config.yaml
num_hidden_layers: 14
d_expert: 144
normalize_top_k: false
balance_bias: true
num_key_value_heads: 1
rope_theta: 10000.0
qk_norm: true
init_std_qkv: 0.0251
init_std_o: 0.0251
warmup_steps: 50
final_lr_fraction: 0.0
doc_mask: true
train_tokens: 578800000
Below are experts of layer 2 (counted from 0) of a mixture-of-experts language model. Rows are named router (the router's row for the expert), gate (a neuron's input weights, with its number), up (a neuron's input weights, with its number), down (a neuron's output weights, with its number) and show model dimensions 64-127. Each number is 500 + 40 x the weight over its row's rms, rounded and kept within 0 to 999. Numbers have three digits each.
After each expert's rows: a language model's description of what the expert responds to. This comes from a sample of Wikipedia text that the model never trained on.

# expert 18
router:486550472516536432531489508472445486500570551513514485475474461571481422515411493601603509548537485389565517451491509498508522457517503511474549498513481522504493480551514568520513495472462505
gate0:518473425545441493505531480480451473461538430523481491525492508535427494564446471535518517496468481472477557489518475538559543499527521520521528459558463478528448478475452445528550530503483444
up0:438537447560556418527523507619538482454500487511483602416502513477519480547457492529484445505514498569447470481520502497545502464559525532593485431497515453612454585442506454477521541470499496
down0:466506426493510592531467521542484490532525519519478511471529523470477505591487454519562457514525514529440578515444470514546571493506471452484484454439526613532528499488496453518567482456567453
gate1:560530495431500517466513565450528491449486534474479511571467462505488537511528602466416431501475462546520547440551509517425532441513436540464521519475473471508445510547495558533506517474535529
up1:481532527487512533538505530525518568568454500460511489480508513493546549472440455480519522487516490464462460508436464510631470527485523492483490534540465478536488523557504548435542436515489538
down1:374497570532465489452604392487534572516489550415601463518519487452515488529490468527508517524612499519470483477523507527473524560500457553466497537481487468550469532440445514473534536519531453
gate2:491482509463513496505483503505494463427514527513474451507480490550491456552536509518512523436476527514591475416522541456453478502590504522408463489501513569548491465508475462514449572607470499
up2:506512501484455529532522550507494449498505536496532547513499512496511443532535494542503576444497582475577469387575461495425500505596483506521460474488568564537469527480459477544498539523507539
down2:500460527512497534489515569530441469601461476525494427510507510582523442527499463481469502498527481463498503452486537525522573474477505478518465546564504519489493504461467523445533483488508494
Prepositions after verbs

# expert 11
router:504566525516556455497442494483496478527524603421466454482439555545468505477442511477494440498541522486549516429487507545517542483487498516510468497556539496507461488531454520502552542533487491
gate0:476495512483597452494508577482427504523481567515431477568513528518507497491436468501574476490466485527571403460529515512523524499547442535519532612549538503449504446479509548501507470506449486
up0:467501493527462455444468464478456402436536561440549538490449482503480484543438535435530503469498520484507481476528516457510532507527611535578500542575515495492505514532485533602469533519481441
down0:543540546466535458523550607526471472451495483515536446439506485541453492536527508448492474522477553440566503538525615406461560464563457487503482503498433479503408485460560401535414569529445508
gate1:530500458517534555491595494495566529452505527497455540482544543506539589500506486496480574514480510486485483486467480491446459424502513544488505556564486458474481524522453534532523532460442544
up1:531484483568532504457520438526425487542462517519434458553513510560440550480504510522543449488527507481550477535469536528529468488439488383448465442495504541505499560542519484456526437553532477
down1:520475537535473522492499524491538512537507401459496455491506467486443478549494495563447458483455430535370573521551488534524504549454505460463471483479498512442497586490528476503446486504552472
gate2:497552544466467480482433447414561528463548513594483521518514555498485479533513569461476507501468515504526446492481518516509521557495514486501515534526542465513523526523478448484461482494481440
up2:552500579481544489431582553544494520546505494516576506549491503509496507514457512443514504535526419495509515471502557565522566529477467487534466534476459448473524536439521455503550537415544495
down2:462504472496530558454489433473493513540541493491541553470486484508491521490460500552524575503497457515560539444522423522538443551483566442540458484550440451508495510484505441459420436482546577
Of and year numbers

# expert 16
router:485556502501553510506503507486489492546481558486469467443434512515454448491461523484529473483518482439519486497513525488512530565521504492477522505577511456499476507460467438513507471461561513
gate0:466545540561484495525434449576487528554489516493501464446451444510487555486434435587482463520456514525555591551412541517473516519505566504452523438529453539554538502471535440540482472533518434
up0:474538455472476512499532534475545550462513437516507497499487515449491475544480507428517455528548491527453456467516492477475413549443396476462499504426511576484483409574502504505541562483510470
down0:507474511468496494476600537542485452486524547477515518552498482536551482562493532479489458524418525490501477500473476398445538474458492576560462465533491552520514499511546557527525533559461531
gate1:432488595492500516530416451460562498507557497514515458500491510474508471507519526524442551543517519490530522475553526529552454518497483567524518474528452501513463473520461497519452529458466526
up1:567474578480493551500502553577493510467490544472569509469571513492491494578540497473440460492532529478499471511494555550537529574548521484549515420546560490425551488474502466500489491454488475
down1:549448533505395521497501521447494493564494436539500460543456451452577514458502476551511564520494510481497481456488500496548511486464565451543485521446526544552548404502573506469476540473539543
gate2:458544444460483495592516573493525538447476544419468550423457568506519573504537471470506495479507490506478532520495567483528461543566464481470513436491447482535542488583515434482550484497477507
up2:500547499479448480508551476502425477489454505506547564489513551547530498523484502592442540440521517476468507496523445431495494499476482520577472574553511507466517458432506521533523599496532480
down2:482527445523542512432509468524522488503477542463438546497552562499435537490472505543404484550522543490477462503487562465517532492561630503500483489507485564461537465497508532513506484508444519
Name pieces in tables

# expert 5
router:546531470531509470526569588439453484508519573503460453529476488581461448477444522516552498472545482489481495500540500470491522495487559493470507499550461504527477446453456503513494557489477447
gate0:545448541484520450539523524518445485456583539512459518494478455481477439453475427482514477530542483508444521457497524571459559513465463517508500532518390456515443545526493517479577496516420457
up0:510532548501486456534528458464522550557468478482525455532496411398551530485468505505441511573522466422501502504549552535464533482494496440493536517499545505457498419477469517483436510488407516
down0:551489423452509515558490493469608469483523566487573494449491536541489540498466473511447483516410486473531530480489519544531450527467541595519463533431477567534520504498487488490450466515454483
gate1:540502438532447540516473513432470517477489508481482466455526509521574448458541493528490460401505484572479561487471455505538554498568498483510482494567552489459505598464519429515556488518433534
up1:486542449499436492479533411478490504545431508512468458512513475531500492528470523552491497465573519496535554426518540448531482526546455525484533471461499500438514469474424517480511510509517499
down1:491466435567454598495445451504491512570540494494456416477507441551476497491577501444429481538546516505463492500533452577479462543526525464473539504548509538426445483527517512538487481491506498
gate2:549550522486446491559536571497495450472491541496526521444496456546423477455475516496515517510499525435437505505524494560494515435490509490442516493458481528487521592499508579502508500488440537
up2:419454440499522416464491427539514565544512445495550469585436483395482507575449440455483481509477445465559517471453548451495557530488485421548452556474520492522536466448476455522526536525498424
down2:437506480466386508468434498556498529449457492464454486518470431473497582550600511527549503465546451457511506417489523460511544414536545479536519423473463468466490522513507474478475490480501449
Name pieces and given names

# expert 10
router:522509494530479492523492491410512468556519571526459541463467502513460460530490496516458465532536457506529440495524458504499493526513480498481488552533484475532524426534562500504492484485502502
gate0:530465517461493487519583503544501499510579481535444454477441530433503468475525508461561458512480498476511527477563504495509462523517553551543484515508571545419469525488493524549481536532460467
up0:485528490519516464498477463482499528517546550397461570541437502531475509523498475511426505557449484518489516491498512487505554490403459500461529553453476487566561483515516569483533511534554501
down0:430566455479523457495455557547561483557524413523473518536471406469452464532547464486544478445487498496466509476470439554513515456421471434528498478513532528578592519504525493435499459498455515
gate1:491481501436535441528409428479459481531431469495441501475466454537482475540570480543520508497436479552462491553581439465474534518523523540519566532449532513504522570436445488508453563473524456
up1:483420524526472480478463445522548488479469420447480488473586508485573557486482551466541566512430501579492567464478396491494528517499508515505456465370459463521488398511550494490484488474517471
down1:498477512465458499532498517538462494414516506560450521570560519387437461593513543465495490509493514543526530456540521539550492478522515474575555455478573475496513453454494546522537472566521478
gate2:499493494525536529475525571411530498547445491524459498528477543496592505490535527548538488483471483523515466514499557470515479474495557529451505547445513436498511479562474500523455511428507411
up2:512538490520509467530559555575514474411511472549475528520464497432550543524538474453511451524536427515520506413499485487441543469565396437527483468485496470491527483467463483563490524544562491
down2:520512464490505451555541529503509474521532488421445545502551503529489501527537514489479573434472468475551529498496461458589482541455526547575525523482525471510506473532506471468501576455511511
Plural and noun endings

# expert 20
router:496516471516530444457416507424500489506553514491490461556504520527413469496423507477478451514587551470518571562549529482502526450497528526488493460537509425506589456564549488531518562513483478
gate0:455418511519451512443482501484508531535443475566457521462506559520468511509493472517419485556532534505489528524493502469524446490502482529489454465555546537575548502477480444514491560524519518
up0:466498476473565529524479540539501515523464546546487517487491506514497412512461531487416453482473503385472486525466523524563479479523503463482457470544534548553508451495449424439445530476543504
down0:485533469572593560500425557527477485516480471411474437506456526541423455471476491540479491434520512444510501451504592486478506495491468536535485548449553551467468492535485535521515501489472551
gate1:487479521545490544595503493525549563515458496461512524474449422474424537508545426466512424491566432535556497514491442542562485533489550519500546501489436578513508514474529511457454557561517501
up1:557494476479481432527544477489555420449546504516521501601451536505523496492463556480510545473500542513463498476512519563456502530561493457446484435485506442452546503538411443530506469458445428
down1:494489460588500480468511431484477518479557475519482439537534531477479464447398499453491458461549474479449513455469448536524467577492493495521485533459464500472441487534484468508543479508486492
gate2:487520430495414460491493466557455522469500473503560453540526515541479460502494516517520533469581508476547574475504546591480421465489511577546471491542471480434581545443472493526524499440515444
up2:518454551518501495486512522475515488502493570532404518432480496544531559479514511502507507506482490532471468537484446417526488525476474457472530517477558521519433539501515512431454491530467546
down2:593528402383530576471492541394446520561549461486511483468474495495472471530508533518536568492508552453491503505505472429509510524515482473476453493487474452508514505468525558497522516480523548
Line-start markup

# expert 2
router:477536518471422477501523496461525501530448570497466464430482485528493430483398621501470467508556545461534520499460467522509540430553455551453506438499536436501554507528450571585498517565477508
gate0:469560464456469517560525503505576459500511582530488519472504478552528436531422422541508578445462484445469508560490461524487557475551537540436450455546521476511515451451453535554489480496462495
up0:479506498414514595520532501514514434441413583515531565527535519499501422481492469525500519496462449547551565524526410499438489521525514498439477513492453479523531498493496478502552484515497582
down0:484506597494488505473516479550470536521501475486506525519540586493469560493483498618564517485415521395501544560461486508564556526468464590518524402496419572509496467541468485557512569520526492
gate1:504503485555463509489545538502510512542461496484492534460509468553582547517494525443523516502553493558570469494496505505486441496505580460510491568532470515502502458579531508480443475556517523
up1:513521469477521523508510388457480464515539487596512491547493490480461540458494506486530444495441539493487523448542499464537569502507440580463556480501496446493543519437500470414549476452476438
down1:439531466526534491521487544447374484563484480426446550505527557480482544471532453495488471532470487480512473484493491472517550498436504550455492505472487485485494560411549571490504528473477461
gate2:423543596470484453564510468491491540488527562437569560443529502555450427488497565493523489496497469487477462429488434509522477529484458472577489530522491493503559518525541534490440547518473481
up2:496490407539505522502478508475498422516525499548452521474524453456543561444507476510471449543476421481492552528543491472440507523479532515450574422547490546525450575548500496521546508498487517
down2:497509458485516501500462524489483498494432517440477550483486525481534509563487448514500450470463427456524590501510444497508536489611493560522511489513446504442524557487527484550539491548541514
Field and list separators

# expert 22
router:557533487448505458526524549474531510517536579468474457447503506485459478516422519489470452505562502479499489489550420518486531453458499503514535476550550449512465482514504493584510499557412505
gate0:519449545550486391479554467537534483520497482483483537432495499511499465520489523500458480541526479575496510527434496509555444492502493527473403491568502458496478443461513484556525542485506470
up0:456450550468524455614455452469479457530512468465403540459448558465546456485491469473469572570491455465537509552435488531523440508480455446487504556504548515535445438473468497498550446461503533
down0:520436463454520472535528566561555515519480518465467552453512421505475502569458549556482507514490483508504523521508484547487533469495466463476497574558472461484478450451489509542447434548514471
gate1:537522488484468462504525502514478527492568529436485450476475522534443434497448606535411530498522582515514527430512500544513504511551476564464482568502464447475490434526436497528521477517524503
up1:543498479499545460550528467415485411539517428460474564502458487521523529540481434512531479529519422473492496567451532501508499495451504446505527436481570474424533496444539506463467528498511521
down1:442524441448535616526551511510519568537510526470492531530530464562477462465482524507484442460518436610517458523541495408458565520412441550500527511528514412441515508567451453560465541575505456
gate2:542481525493514509453492525556461592532521579505553490498445416440510422476531494446416502448500491489441497483551399520462485508566530465512482512427524512543517443485490495527550449522495536
up2:562497508461437512526510532452543445482455447519458506455541552494478552537464533570525549530453530463570547493491579510595487492437490506481514523474472545401512541504537499474419527525504518
down2:501509494480543415397416536477503581450443477538435491570443486492460487474510493398505484509521426497469518501520470468486489489489472560455514564520502441474500527426524528472494541543517536
Table cell pipes

# expert 3
router:559586485477480406490454544464520479504462553505468489481537528586507516468451453521498460520499513487520477447471535477498534516525494469432475472512455523446561510502506538584475384511494513
gate0:558498479501482483505497613491486513440491512495459614531465490457520495456419476525467462469481490443470528529463570491530527476488523537492494461535531501499521563488559486525484518453506535
up0:541511501520483450458470520429461573474464528505490564549479505476509489466505450497431415444471456422486520509433590529562534479517518457500431463535563484475503559446538551578544560469513534
down0:491485527542467481530474511560537525493487356554516487473486527480523612491500467440462514487502467411515489593514532500516475500476513517512533461534543522497478458477557487442556510485466531
gate1:551537426445416422555524566470484461471505506454492440430418533523521518507487496535461575512468481439512396513469577533547483506498436421534524470509486495564438459491499476478456437470535485
up1:513477458526399541520519521567515480503503535494433525490457501573517492483460519493569526440495408455495512505477526528484483436464453453512511485517441512471450467526522581502456453477574437
down1:586492488457467534505523495500455515476465489527498508510440506477510413463511526497479466477468479469505519468440431518490460425485467491436505486477527520448549487475523529463516540485508509
gate2:437459451440565504560480476476467418510503595480539542424459524522584543455539527564545516467496524491451509516461463516534571555485565525449495544548480596525455493460540480472496454479512503
up2:502462480455566508464538489517500468479591430444526451440495497477492478464407522487513541472484444459547455493489464476525505525497511498458417548518556527548504496560502501492517435471385498
down2:543418578516543507461541471519531526462476514467498493507471429464568489449482508497452496567491550512528489550581539503522495494519547536493453520423493501542508494399510554480526430512525509
Word-final s and nationality adjectives

# expert 13
router:539547494494465487555438503453451465555562511437485522509476518531477426513444516498470462582511482505524510489492484504513548508525502553487563515557515460489494444469496465509549506476499511
gate0:545586505497524481436483561488517433488559523469490442503545480479415455565545576538513489498455491480482497533560459501506539513550510474502471511503434537563468521494499472525520537469483497
up0:488527515437528533579428480554495543534437465503420547474484452567601461529516479410554384558462505542503541522491529484511450520455475519500457512435502514448584518508480539478489479534489461
down0:467488504489472539488493536575478538436572454500473495486498522483501557568469527517514560472449474571468541515577438533528521507499453443522427515520526592574527439464473435523558511476529579
gate1:552433501551444493543507534579451492491513477540521556503520470514471521562542481529522526458497472490546547505495472510494525497557512482517572514516504490546479512565432479460528489493549454
up1:521480456504523531453534494460555513513473501480494459479462480515526447446477511460513472578533504482472507514445546437523482504496508524489513593538542473478509509474547516495414510582438523
down1:473536489551579494501521562528435461462531521493531489483509480577498478465434531435451489571482456488467511530470443478598571521528480457463535455463456476550508458494535509522480441524449433
gate2:481515461507554473518511520465550481550487527389529528488517516505542554557574540497504493488521487540443498456621495459557475436508539546459476588581497536488518447483541436458490484468461488
up2:568564493541550462498510511490532499545473458430498575486499573524439565525462485522500491493498561549509475441593499527571529476511555528509465496516517504498492469472462455468502512547482515
down2:535512572507585544512547398560499484551479552443494522408548540517466520484424479550517570491550475483509452535538458598522472498449503514437480498567500505575460493518509461484537462495543484
Locative prepositions

# expert 12
router:547561566555459472530526528429509510581565493479445503534520560487483489528464579564453404563537556452520547520580451434487565478497474477431521478549512464560521425456577505554536498491532481
gate0:535575485567487543525590466523475497481462449485532488491514470524471497486460554465421526541516498494471483544530455502512550537471393489477507482489491499497437491525524398426527488528536516
up0:432383507400555424492475524490519442472533536514494498488560531501570490519493451487461463505463470546505515526494503534458474443500610551530487533482540528517621527486493622555415502455454459
down0:417597523457573577494509477433492399487522574529466446497507482491401488572445473454547547494530429488471436500495473488534451475466494462509542474515543554459541511505443540552504522549481521
gate1:484481489495416465483496480452482426544504440467551448503508468473565491500546463581461474480485563546499567485561460477496633544473470522531521455571502495492513495499578483492441530540497494
up1:421523467541576448542497460482457450461471540526464563530474565509535496566492543501539441515467442501530570567461469541411439468409469415542423566538531501496500396517500564516527479482555452
down1:478482521568496481457539542437504540430461477452586562571540452547509505533501506421502467540412525532539492554498510539460492554507478489493450439470557528500473507558473531501554562444617378
gate2:505531497498530510505476524539474453523510517559415441432459547434530500506576503500532437471491494492537507520469509492582493596482477500434500508449498509496544480487523551484510511500527497
up2:440517534535481502540508490519503513528487427460469425573451519534505507475513461508501529457478487531443499478485570459510553513498506534391469532511498438531476500514531506483503512471549497
down2:471551470524496452513503466545534505438496487511461477474436486532600460520487498506366562494496488511490541515466530557522534431547519503515510484481517393500491512481479520491546468491533485
Word-stem middles

# expert 14
router:548562544441477461561475470503479459545534559513476468507455559520467481487438532480483508486501500414509503440524527499468527512454519526473526520529517529530530434464528434483440499446497483
gate0:475532561531550487508486483434526507515526544591419532469503437553467478468487477450502501539473483542413519448460439478577493495503540424474444563547509554520524549485517343507478571498462429
up0:521489527533618502431471487418466535490528474538519464461401457523496422490475507462468524467484557506457544399468447391562487583549539529500557548580567511492486541499516460502513512476515433
down0:516478477517492537459487535509468570492494490405467479538456552519463501535538495515522525465411545541521484405500476470537515537501437504444599543512537511510440485513469463476445512501515535
gate1:569457510442519488461499492516589494447506451529472524620493506548436522506469489482483515443532544490457548465468521485482496477480527510508508454504430573418468515474499473481552502558463504
up1:583458421545445464562474468479470473436548534470492461494500472497430481521561490449486521467472542520484536520490557499498442502480528531518529423427469565547541537481562517521496468548489517
down1:484546505488501539503486453485488480501525486489462595513518451502473418475489491489425490514552510518502477459481409542411403483482536483597482493535493465550508550528375524535477510502475442
gate2:495601478486493553413576452475524442493436493498491481505472536377507462495493522482506501497513459503531502508451547526494538503494497481510492456443578481535454496567533480512474419434536476
up2:475491442568520474559616514549580529497474517487454467474484521419498464482513489479435525515513521503435482512503478516469549486448504496490475553500462452485508513487502470477530419503478495
down2:509556501463468542497493599574503448503472561502413539461590425558564492458445528490504465565472569457450550498555557470505454571495492446415426468487449473524533441532486503559482520510448488
Sentence ends, heading equals

# expert 4
router:550464510525544458505499580529464534557513531464486504462459553539514467508456553591536464561539474410516532495506534461512516559502513455490483488533480448513485377470506479551525439440487531
gate0:516475579468498544543523508517555516525535542511510493541494541549455513465483471549463475481533526468472566573498495421509463504540460544514476560582504516501552494385434478507519560469546520
up0:468572464465562475548515469479518506513538511460572600510488477497511465519502508570422493549548476502510523521619502511573517526566482482513537500519494523541532510518574475490520511478437541
down0:507483508521558516481552479437488503519480542504538569525495596495498541477515508600463503526452542492527524515444542473544493514476483458520466452484477520450502522472480476482485507494577515
gate1:523471514515514460497454496507512522496503416471529530443450522487468547590452455530472492470526509518501499467499549498495560542514419460485506530552570379580508490487505479415487553448512434
up1:498460469555505458435526461503467432498490475483461522559494507430525491490557484569520489427512517490511525521433568493495519490468502498424544471471443469580475534462483544514440464452519494
down1:521489500449460471503514535479499513436550525559454556501525500505475540527469523559581482502531496531486555513508497521529458538472480525439535456488515481568546492427456623558487586474484495
gate2:538483561497478544556423550541551449491517498498491487500494543529477447531504506561550469506493476460429552496543498550528498416551492517435497504483524537478473500499439490419579510494545551
up2:500423542455488499550502515526553485489520489522489548493459526495418484440508429523470495501520493556471499484553455529555518507518462541444527470502483518507512484490458517487460513475488400
down2:470400546463454504517462532524466430482488449555444439541471522557523515539544497430525508570511502514495525506500476502504443555504504492507474553556448565489480508452466568556529521469497414
Pronouns and relative words

# expert 1
router:594505526478563460498468490469508518497556583412502485436434503521493481519461492484589484475555445455559462494527501500472515505513490552517507516512465496509478415498547494506539447478479477
gate0:454499535502546499531528501494491497453513579506505486502529431483553442458473471487512563502559524524564453547530541495519471469469512513553469469540539502551471590516585524516446543440460484
up0:514525469531478473450524479476504477430478458509491526555440506527461517522538523516506514512427519458499565487462476559447593533529524500475509478447440514464452434562365503507581482542532528
down0:539498465529459427513494531464518539488479496532494517463520472476505431535491504542499533469564511519453511498426461515527532556504539497475456385471522495488434511436523524442553510527442528
gate1:560489568432503496539521463504564581535434530498466533514468513560469455557475560532538495516571497473537535499452553450534561507560505527599513468536520444444397493519471478497488503508533533
up1:532545562482471614514520479545592516535498504454454531393463521460483390557483546541514467579533557498521489418469551502569509422505516452509508546531583445487439571449513563480445516476549501
down1:471459472481517476506519559487472495501494482555508559535514456461495508465490436489503544516483491513486581491494509447501485453446538494471522465552442516510526450452555521534450482539580542
gate2:613480543489516473547490492436529497530553488498540571504509456459452506532499446493522493472499420500557462500485572480444467427553515514506452573439464458443545592543505463434565556489495485
up2:426507521593493547503535481538483491549426494491501464554461509513613500461439564568539504547536491469459532522472410485537571549494495481455524429590525523558431483465500554507454440449548525
down2:477586425564491474502513489581482523463458467473495480579532497536439546483444496528525416482536511495519494497497554460502459482474509557572520498569557467552535486532512526458581495539460484
Infinitive to and modals

# expert 9
router:618460524501465452540504496487467461485498481431477501483456527446474495509490441507453454580543432498575521530521489473497500521474451465428456547491465493513546415517479513488546432503511492
gate0:504456458481496540490473494531539503540489477574472483551471551440436555495518487480510443472567594528592538499537504507542446511517527530418459547479486469504513401487451532512494482441490482
up0:534471508522505439460534539493455553535518486563533498519555529500501532516476484510489540513460417556525536450526463528499593579411499534526499491629490522512473490484446488430573567505514442
down0:570538492545559464533538572567523449516497488512496503556473542515481558453500459504482510448477507514504514469486426533535454546466527543489512511447484504538490472471533488461447525502545528
gate1:539472533476486405468515491506476479499486561464474533474496497426477527529511438511523512543504445460562492499499504479402496477464426556490473511487477548561523468480491495462478516489488505
up1:465445490445488550475530493544507428464521520533501505479469477473504523528478569532534451427510493468573481524498478460537555453546533511487499456514501527472484565521573519448487513532557434
down1:531481529510452511467522533478525508448558575545433437461559533585433582499563474539458482389497470561485510525505477534498494474494473460496510535537501510527456491496501534495467469546501526
gate2:508477528524482464555494487475473564468469473520544527466485552472470501503517515553443450501499436519460561534547472475575559475571495475482536437519481449514505475549483465505552472493474449
up2:526487492457560527480444535446507553580485550479512436473490447532485546525506526596520526555515456522486491545510510577549595512497545574515540499486540463500529512561497503473490505480495506
down2:528446454531460436488461563503504494451526460466574572573513521493540525497407442570520546497493502527554577500523531475532510552455508559559461475485514436500510505543548494445467550500474519
Census and infobox copulas

# expert 0
router:488509535508501442504540556448486462522498497516445506477549483488456504517456516480459420582544480451512519528462458544433528500496510491446511465532507468520530455400544525558557488479485519
gate0:527515510552442512560506510458519552518508531490523510560538523544506516556519514484465519556554447486471495472506481527526515492517490488468539507413526457546511458526492593507526554532461504
up0:443526483573507542505531494510446463502454518483507483515510490476491520419478596501482497504551568489486504482543535478486494456474494464571553558570463521514514517476550516480468422530498521
down0:556557549504502487516494532549508473500460462513500515464509506524493502509425472520486488542466492432485497421498560479536522559516425407565435453526566448496535447455517494588548503492539444
gate1:473472492424409436465493543575480540545562567507481578480546482514487474441534487447457501527525507562519552468440588504506531531592469498471606528556469455464391533462503501478508477461524532
up1:501518447584574516528530481459525501556426472500509518511496489486517490548459502532496521499505506501507502539522540416530424471494470481489494517516527522539492511513520516534483530508482471
down1:567509444486463546467513544505469504568478430517499418506515463457471516521509469494510472437540474496515463426544539493480516508545526517506474443552469515481453545539542546611423489491513506
gate2:519541497584466512464528464484516472527525509457424485489463508492482471537462511582442475525486400473532529469455485501519480391505354439509503536464535531597482500505539535469511479535499518
up2:461447507438499484492530496484537486482550541550551575495501528558416547461516531510531458567491467521519494472554544398498571535500483429524525440489476464494490543511526558551510400521451586
down2:590482571442520425468486541495423470495562501482389527482554515486551470492530493509478544521536573485554520467481500475499479481543480511441472462502411470494454556553469509481505437528549455
Word-final suffix pieces

# expert 8
router:565474482492488469469494558457495463521540511480452502532471535491455481519453504503524498510568514484542529586461500461489512507476529560469484519527507490519526520560482501552484539537537482
gate0:442502515485531481507538503499487539564510442531469554468457452479527543467482568492551493520435486475517524504550515433507551515530516563453455472484571532495535573549510506491523499552484471
up0:568484482424453495585453471471507507531482535535542512449571548545477486447518480482477476460506531524431417555583549531481450519503470441566550532542460481487462450442431534550503457502488527
down0:497549443433509464469497482426513518425486526536510502497467544458496511517486561463471568541566519547466482495413491415532527524582488428522483521543522532528530552450498469460472483548458524
gate1:556463515470501480490457516537461549564489437530439411449486515456548534486428509461478541540437509485450435557526546516498478510432495494517487480538529539555562449480526463510525520428536490
up1:481514488529419510461463522497446558590449517435490531525488498546411500498443459407524500503498521522526503498563452528502609453522495557536524480505514500546552509472521490467544527565554482
down1:568487517534537470511471503579407535547467468427546510466472492491502515572524510419453465532534490538467551474523530499501449485553514460494476443548401504567481539503469565519484569394453477
gate2:501533470522528489487527436492510539487477542490526471501570499427392483528476488499468510536452472460579592556555484499487602582492480449519509497492578562443501533518515466554506533438467518
up2:533454513536511516460518490491401448507420521570448535440545519487490471528523473463506512511536534447507538545468533523563516538407527539496531506455517508424559573501618426467508473592454521
down2:488492519550458470531519473461499474521504479541530570484560493476443419482517493525466526464515498512466482453536461492407513493522507540469504517510547481491545465464472461456436486535464479
Sports and team words

# expert 15
router:507586552472445414431462503480461467516505555468490509441516533495530386602450480459505517556528537501562482489516462500479491522436473498467550509546524417461503482473500459500610475472505524
gate0:494481482430499501488509497477464571507496482537497512516461477474509563524499555467533507458542453519540483476463482539526481515512529497513452508511564489532459527515444560500513493468491552
up0:513434536399433532555465501487467499536449441483523467482433505382487523520466474467540481443478425464465488464526526497466481532540464534522505523491566504551504475529444576419504559450468476
down0:511444491433469456559476473583453523463566536471452432492510496496556521495563479541481524495451466561504548550465449469505505460485486452574521526481502487472540455516460503424444463525566500
gate1:470581532522614449447496460471523516538566528492490411454517502512494519485481500516585469520484530475544552509478515534490486520531499528523542506465426482603487472495497513527544479500513487
up1:457516448526476481466442458511448527581578524461507481436583515485461508549532478510577479443558440496493576532435554537464456486506557484559518572474484513503479516484523480508508542504539459
down1:542503426441422512507463508560541474523551500549548527450482526508497516458430435511541550449442488458531537524505528512532515493497486511537487523416523498532479526540467463526438540424517485
gate2:502519479507552542505479491428527422445527465511549546445523470506552506492512458520558516486490445531467560484500515535453539570450464448532494534433431447464553403539528492434514466489510509
up2:454445511481537500483509494466551542485447542551467523525455447488467553475474541500524545478549507455484508515493465507448436501478475478508472543488493550473537494496449444445550464523591493
down2:530522545518507502485453524484459450487518495527567456510455631471495482486555489458475450487538485441570483527489508508478508581526497497549468572500401531478536536582538478446510535575488467
Articles and determiners

# expert 7
router:471533502509500472554439488427475428536519524507469488464557510494500497513429566496506440553532565489589526521489507474471499562516482545424553450553422496475495514527530471547481425468541503
gate0:439537532510546505424555499480545494500502501507443539508494559501484464552421487554487599496509467485514547477516575429523462508577543490491550503572504437482410553540562542476532480567449534
up0:464405473513541523581497541449473476520525465493477471460526497534452467531492521494486491552573501510467484500476508571490496437520490467551525419438549534539479545508489461506502479467475514
down0:488508536527548463547495440469497513583445490475472529545474555468487505539420511407379453523468501504527475506546545485514474547476489486461454535485439468517533469412511493524582541605465512
gate1:493430530424459473524478422499535582510483520505559539493464500510536461458490478475514464559430500474474526527542526484448509510544529487447552583437528473463557458471536469543480513490556503
up1:489488499508487491523530446506537390470522452543483475514447556514467547511492496444556434492500446526472537511537562523478428505491531475510496467455510542490490504503506565543446541520513475
down1:498513561525469566474520430528399527517571504595484483517531532457466471495523509463467495492488535534498515463550535507493547521509493551558420530456517532499485500483500492567515576508521433
gate2:531485568486479501500549476478458482440522449486437526579564513483467521534515521513427498567537537542498449527540532448474506503503507466538469571472459483460415475531463558538481497484500438
up2:521443422424525465502437492445552520446469445474478532517463467480463458480496557526460534475482472503512517417549500491472523525478513515466538542510518502587602493502516454459508527533445564
down2:471572447502461508485532461497471414531485523495552538478575533495530466523520516534508498475475533531482531417532511463501482504569483484474509477485464540493523574546531372493476467530534533
Verb particles and past tenses